python train.py --d_model=192 --activation="swiglu" --moe_layers=[0, 1, 2, 3, 4, 5, 6, 7, 8, 9, 10, 11, 12, 13, 14, 15, 16, 17, 18, 19] --groups_per_token=3 --init_std_router=0.00807 --tie_embeddings=true --grad_clip=0.5 --train_tokens=777800000 --steps=2651
Below are experts of layer 17 (counted from 0) of a mixture-of-experts language model. Rows are named router (the router's row for the expert), gate (a neuron's input weights, with its number), up (a neuron's input weights, with its number), down (a neuron's output weights, with its number) and show model dimensions 0-191. Each number is 128 + 32 x the weight over its row's rms, rounded and kept within 0 to 255. Numbers have three digits each.
Before each expert's rows: a language model's description of what the expert responds to. This comes from a sample of Wikipedia text that the model never trained on.

# expert 36
What it handles: English surname pieces
router:155159119132150102183126170143087048129065126119145147142149139090135118167159138150101091113151082101154163169154144121145115173111150086089153067137159131126131127098066163139114107045143078141122122194119143070098142052108155183090132107156124145072128105140163117163104095084116132111179196133072158141094154093171067123079157152133116094191121095156140167100135112118065045110107150097147154074128145070116193116125119176123128160108119157135137156103128150163113105169140113080144119188133146101133183097136097115122137170112093164154095155170126165116192093122131150128
gate2:126136132148054188098168131177068105149131136163109075129119154133122137100118134096116135171085091116145136109097184108101136101106124110115115166170100131138162125170172125155134115157198146134084132080104113112203123116095154145106094121132132175119073168183122069163109165041113188074099102117183117121081124151155121125130114111113160156150062139157151206147207151114139119174154112112152121144041113164158091083131155150125119109049139176096075137103117136137067125135120118115165116104116098106165134197099151142100118102097153112107114154102147147092156162063083105114
up2:120112176104124122102142106046131173068133152112103087107138114146122151166120173145079125109088113165138099178076083074137115172130092108143163133082045171110096149081205135100114132123136111130122165142140149140108151150102094119129130137114152116159180072099119137106153150123128076142163099114102077143157138135122172186091143107150177082110204099113079141127103130126178115065183136146128122119065112087125128131097112128030104130159096142146149132112131042114201097099151129094157158077136139186047076164132121153105102111117105134159151112120108056099125125162140119116
down2:138154118115103120166125132135138123062135086120153126141158094061104143094177139129112084127132078091115186120159175126194108105057200183156102115150121130115095189113128137114084089129086140119137132111071132176097082099128102117133148116125131123155172173115111132125096128105151115126139078175143157156119136190109149075101177112128093090137167116113124145101085189135169168123095153161183136149146246150114131077052159172098139121119092168105100103116144113128080118141124085106208131040109151123090106153143144111110105110137062137150096134070104133118076112157172132151
gate3:106141132146032074159148162099062143151109118173104121110118115173138121198102208198035128155103131087164126181096136147130172118081097153129095105113134125163143150109127140119132150138118142090149151151075138158116131129092128141067088143133113078114070132117132186142089117081114168135129155109099103098159112099147100137160134124211200147137120143165124078130132143092125111142144103185144121103117120074091134128205186167188154117156153120114113094139133156139113043118129106140141157093152192117077144110192107119135099078136170152134159107131199089136138130169124132143
up3:120089139112190084177157120139126154135170170142149150163168066115103047067111117204110097167094190101117152134120101136148158125153133126094127159110190175093188091165121109170097093133113184134121116121097172108153158157157126148144144144140097128196146071136138120099104057070115112061140100161107166097131143138130157137114118056088098117080140129130133112086082151115106150124130098126065089118187150098159134136110085154122152146112125041093115161050126150175147095182105087117107089171079115138152110145105152159065128095139110117186156097150152134124094109148115118128
down3:142151174116108080126222190095129148150170105090157005147125132111164124124125178136179096127147130132121143138132121130078085125148147128116089133137182151163165152115218092114167128124072113077141131111112100157136103118111113172167084131106105176183132144080133122149154125124140148103064090168112123126109150097148045104155125096127074132138107189094122093186184100106123157170141127153095140100105090124133113102139138144120115186113193093094117080155067107153118100091141124131189164091116130114110111139145072121145142082096093160105110136106108114056054138132106144113
gate4:035114145168129084172100124155122167164156180089099083120149132137079162170139151112049123070080094101178147085123103141129104073172176146131130114126173074111152127134104136092161117134098067084150105130169104085186083075122118137137162109120109085138154098109134135183115146134109060110134140131114078128070080135165091096085144152086168159161120088192108176180170158176160120202082096102133106121069137165111091105130099151100147154186110128119135137139127127133115149118159110093151177167178100140138157094140076123151165164115153105136163089147156124115129142067135110148
up4:142170086080133080084165154069121172115151108122126087135159141121180159122115092149147117094145147083138113112144173112109124167155132115122238156164083112141122117084098160113074128071079130125092131200130163160146120063101169213149123095106129151092144105167123128127147107157091103154109126173129065152134129141108173104147152098114128152180134186141187186195143148159126142152117118127085134099129128162088111094177140082104141106138085139127108171122079127108118071147162118176183137075191069151116089104107105096192145081114146142097169166173108167134129090124120141115
down4:120167188138053129169136133079142080166178124156092098116147090146156098078151132136109080109121134091131138168096110150119124125099081143161147073168158142137134105094097088155083198101155093131114090113103139105143102109174095103136123120154072126142104137093176095156155126121104123157151133168115135144124127114175095124124196170164084143114131132153126098103121140190169193128124102085077150132109255076105166095155146125084126122121108140127115074136121127132117173122148118163142127129104127154116093060149164092106150112118149171149101109205062074161095085095050129101
gate5:102136166153118185116177164167115161072152122123160144135110120136097065119053063086110096121172114094174157156136152152097132110083142106083156138105082179135150109113155104152083096067178125116047170126117143141151114112172150181152134161143124092113175087050087135122125073120142123113157081122114144106104075110125116109151165173132109178165148079114126140166125104081199158169169086120044109120154118157163141137120129157130146163107150137139098121116152172221155130153135173124157155083112095137136141113060124083118107179098143141122123168112116070140147108122119162196
up5:115163146182120119117061055086218092158129152109072102112156118144118170130122133134146128152152085147097160098102151074145110104122063121192026136150180130149120074154131152148119119195105130075175057108110051118156158157127164113147130098132125095166088176174146186069140115139119149136098095147171124132120105150114113176163088121129170112101086089143158103116147093178128175151141218129095180123149109131141108105121137095137105129153123074125109134167122112092143153108120125117098129135105095135153119123137204175129152068162177147169139167153155088115111152133091124148
down5:120122205095096136105113130169113205172120123145096162155138116119196088116166134119126107080154130117100120197071126148109125102146118124125130122140179123097164138093129178133103178132105128187156116103174163084059098174121118138114126081125108100106112131127151163085098145168139133146155142105126096151150169127163117096135133096145126160115115141112106092138128167152156136135114121102093090162201000065145186097109105080126133114170065202121131114143156109105131122114103083141154083151214192193108104112146095104116108120097180145178176161128145143150100147084133119100
gate6:162157148118118189133113145192077140178141129130064113169148113122143125135119135146086138183135092112157161142170096083125128149136108130101135132135110124158110094108078153076126098200135141137092179115144162122133112140132128146060114122136106161056148096032135103138173143159100146123136103127173122152158172059132110129116128086096129134136168115194190117093100128138141154080147139165107052120148132100183091202117152102147116161112115131198138114105094205182153147126117085136146101101131155168098158095141092150095087139087170214151101171155121150138066095075178124138
up6:157119101117092104122143157117100085131118120104078149122094193173123142043090147139117111145137097100148094171164117130021169206098141101105154140102110118164124073124145157164098172144162141070154184139192104154107081124102145140132166084140131118114096081167128098152081137135109096080096124139104101113200108113162160136142172129171115166106064144120155114190115124177142162168100053099159157089138149109137217136085099117117158163171094085103128076109115119157192150127110187089169121145092103120143152122108115157137153143121102149188127138110091109137115131068124139142
down6:114134121126164119163086135153140106071150119104145125115109107099170055141145223135080086189127124156120064121129133141140206129134153130194079102157136076096111114150170128137068169157126141090109094115086142133115107172089153100128128089117117109123124115088089182140145103115097192174143112106069160099084083157122156071135105137125127129156137104197098166089107093106173126115100075116122158140132165175155131180076122097187190140151135101127137061133104175094123157143186177120104110171158081135124116104112109078128136160068177108150169080147124142172134124166162141082
gate7:101091058180159086049125153140134107116133138085128123150161143159139105148146099099126076133151178183180177172081097104125089149093168137087156170137163180093141137113131118114140151149118136124142181108145121100080114139158178155146119057116159156122104107163148116155137098077153065132139142082111123123159130130154060184124186130102163164143106121129177139112183156100098100139109042098158102107072114104082130158165137168093145161120105076118181124159039114189145075113119127146097144103137112104108125146151178093046140127136062149125140149081136107123107126092147176152
up7:145121122112117114161124115120158167148101139134097073120165142139147077100150154136105114176088105135085117153082158152137120146149140159147132106185105097164100132144081127155104200151170111136118130164123093110165153119130137142174170177179166105107176197127143161146086142131106088164163101121137070139104104153069174154110143124119160119153118074133101170120144072124113097135130176122113140067168138123121101062120149113094133141085122143075170121081163110166167038079126113134164134100046193195177099160134126104117120113083116044168085193167145091172118189137081132123
down7:102089128171151054141101071127210168165113120124134164094113124110175116201088113078127117039075139155143159126093153122101080128092133112148137158155086162123197124101112108106197075134108145120154088066147081074144114119112132128138108058137132126124083083135160082117174092096196114120146139116146159100158159134133120114114135126121089187131091144118150195173168122083150100144092093066139094111141156075174076123132127095107150137118095116121111134140147174097094132116167179154113123143108146122085141141088117155152167172089101029149113119135137158086132150155137077121
gate8:157113139089089137174096113138194122149106144147183151224097104153087132152118148110053160200113095114136128117166154119111126158076102144117174146108148118157174085146136095081069127132096098122101106132117116102070092073083106176114140182109140107156104160091181122094099130070041145098088119111123130086161103127138109098088088133124095123105132132150144120118061116066070137146129097122091112173146147090147143163156100127116122106106096174088129097141087144091112157161121120174161157154121100042147117134095067078121110107063100165157075177086140076143126145141130140122
up8:102119156091088131150131144132117102062126148050143104148198116202116124094136125158151099070171154113095092110148178150140084133142159129139145081118103116130102176180132133137161075105105172120162175115095159163117155127117108144128071115138123117086152057056081145099126060118115149132118084119097122164186182143102157120146153161097156090131123130126157192105153191066117126109131122127172121141130121213162098128071141096211129165169184155102112085152099118171086158110148091112097118101113183092129136136135130107143164115122159047138147081123095107102159087102114125090
down8:100121113164076074132140108142154125109132164143145112134154143189133134119096102114076146080100139129130144174155087094089153125166196158112102140129103122144144104144111130135146077124147103087077206080130174155116118160123098156155072129154119162129155084168068076112136132103091127121163135156061159124192078194114161133101152152180087145097119111112187047077120134087209139115128124103142165104152168116123132101123114116130137107149076147132200165179110107113137194086109099171131117132074130134123075116168168151127142142153105047146149157091147082174173126081178095111
gate9:170110188075074143110154138102091060125073187118155128141133140140090094132095144124183153095161113141183110134100112200178138116139147140133162115161148196143144115154052107103164098159159096136143130118161163057074098120133105158127109110151162084139141129126141107137111159068082091129128130123080128144166137127104104225079126101144074080144151067210066163127080168132177074162172102137122102165109103107114121111108169120100116165158124178193105156158187162163168141180096130102155093148165119118115128148100097105135131160138157121144134103127146114152073109115126099146
up9:106116175100113086125105117145138084133128143090166147148117132108138134098151148107165129175148132155073109136159209133124144072125044096105144124118104093139125120118158144116095117120154124163122113147180139130170124123112137129119138133160140163096133115109092110098115158083086153173095106119143132085139187095091117201136115195107108123153128123183129191135161174090220157084078101145144118153113108102129125128100216093201191115129170173108126131161181142119130121190136096085142200100163135174095155148072068103163095172163119124168143121157182069106153094064124174123
down9:106125091113110170159079150141134120122072160105170166117108127160142149120126141096104117155145141064136160090129123134189155138110091083176103105077178089120140099125148130128083134109104193167199124137124139136169138153126126118069128112097125127128102111097072135095169201179141179086107177061091077150175086145146112148149131121170139069149106061150143092094132084107137167093065140147138138108124137187134113104149127098138141070110099117165133124147054141107093087144127126106164184169104050069101115111152168106154122095107094085071105145069150118080136161163144194129
gate10:142097108147114090109093157130119121129127141131106159090099112139156112112168167139141116112109180053134147133145089107191090099120149153134098102129148131211101100139183083099104162089135122154169098141116086108057159108154110182119155103109131176125155119126098173154118130095117112132140075155121143126167183127118107066221152084084056143133154107135162171097124083112114181163123126137117097134138083091192105126123148108166102127173105115097168105103148155117152116162080137097123092123169097149145121140099189196140184121098089172117149099116099110197070179022131142158
up10:100091109191123108133177128118147168085111092140167149114101149160067116163142157124133098144134097169096160089098152132100128146178096113164152134161136083131124095107066147103140104120122178143144079139091163165176212135148126149088139086115180139076103122153093060108073166119197100134158107092137122125087130134150197115100137141077117138078106128187123142134103139125141119090172214136108158098115163156127104158119141112101070081088158145119143132130150092158115120111118110180109093197139145189090178129156154088127176117137128050130126168114197209159098130126125078123
down10:118123135144128184152168140145118095172129158107152177097177142079143093081170170139110109148181140145127138143114078184135163183122130128107121108095108143096110183085117115098103137057086105092102085100158106146126160089095107115102121076095207110137148174111160131129143116110132158111132110170151142130198167166142094111108159190100128060114105106179123133096086123134156141149135067137108152162130164157129085153190093124151227100159107103124104098165103149082159124164135148150067158157114136133162092047132128100122133113056065155116134103060080080124145110123104182116
gate11:105100131129089139138128141163154094120125107093144070155127153140131123161113100142037167125048069088106153159136126133167111117122138127114062112152159146152106177124124101102103109143108138143166163195106193042103107057099105124115076087120083152091071192107115102047079149096123123124181150185147102149154166074144125122078149111131088110149140084167116155122144147089135153140148108126052128076151119144122099049116078133148178104113101098108156139077128122159128107130145121098143110176200073125143126108135119097109182178129158152153119100116153159142091091096127145168
up11:173153141107096121131140114127114156173108083107139110132102126169129115109110126117108157150139119126097155118164096078100138162053122165122147094168133155130085131123104118137086137110135084126116107117103168107170126128129159112182174121189140102202100147149139118147116177192120144130047144128132139069201114063125087130062167156086095123122123137153179154099153157193119159085140121150130132198162084127086177114167108168173188142135122107114176110081054152136124097158117123138188158108146110131070096146114132101084135126135145153059112167111083120109055044161172182149
down11:156169123068067078077147135128096137111131114152125137127167107130140160145135126129136112147143101110131155083051156159141152059132133169125126119086096097146082087098158121185105135076064100141086098082123084109132156138182087168099125121136077127155139098062091050165129149155106122092123127151114195130092156176141157099067110082107162146224158113057159165155178153097158137141123148112090095153111177155124091105097143135107104130145186079074176146132166175086153127129105081165127144109143142124111137188106141139143094164123197144092148145143153135145133128182110089155
gate12:132134136052129081144064119105182126137179166179149134137162157119167127120130097070056161166189143135155063093164169131160095132088123106108126066104122195108105148166106161081091069191119095104142153139128105074130053103122098143095196125108143141103117134151161130190088102134127162127069159106116118132126171135193129165149126127163160114181095089086154141114155071119096104119081121144120120128133094116096135140142180124159107133159126157076180120072144122167095166146158101144095165106158088162151142159148116110084118149092104177179160144107105167137098146135090188159
up12:156135120123110088157133192122116133081092096083156123166118158102167094117163106092111063075143178134182139111143110090149078142108147149098167129088124098158112093132140096114087179080036157115115141123082068138107116143123169147082178163117146160139162128147112081135096116111134132133105126135146133145109117159140123128088118218163115164112097104117133138160135134116145108173183079100178137159107146100089164105109186137180089166077095141146128134084116139124132134122062173125110136090095140156213099150159085069065101187082128157128073164124074153135111101136040099135
down12:142150129115172142104111182130110157134119097089122147112118120138122116123164087141147126097126092102081158095143110089134123090089126109133141159171099097146139136091145091148103154083072101178161098210071135140141119149133087180134119061166169159109149103224160147159092134105148121149103147173181178119099233142119136105090070108154152160130133134109147112108156072120132102172158153055106167164136171157133145091173101136121103126095130158158144129133129097117113100131161135113150129138105129059055165117097135128158156199066157155086133141117106119246100152099089087122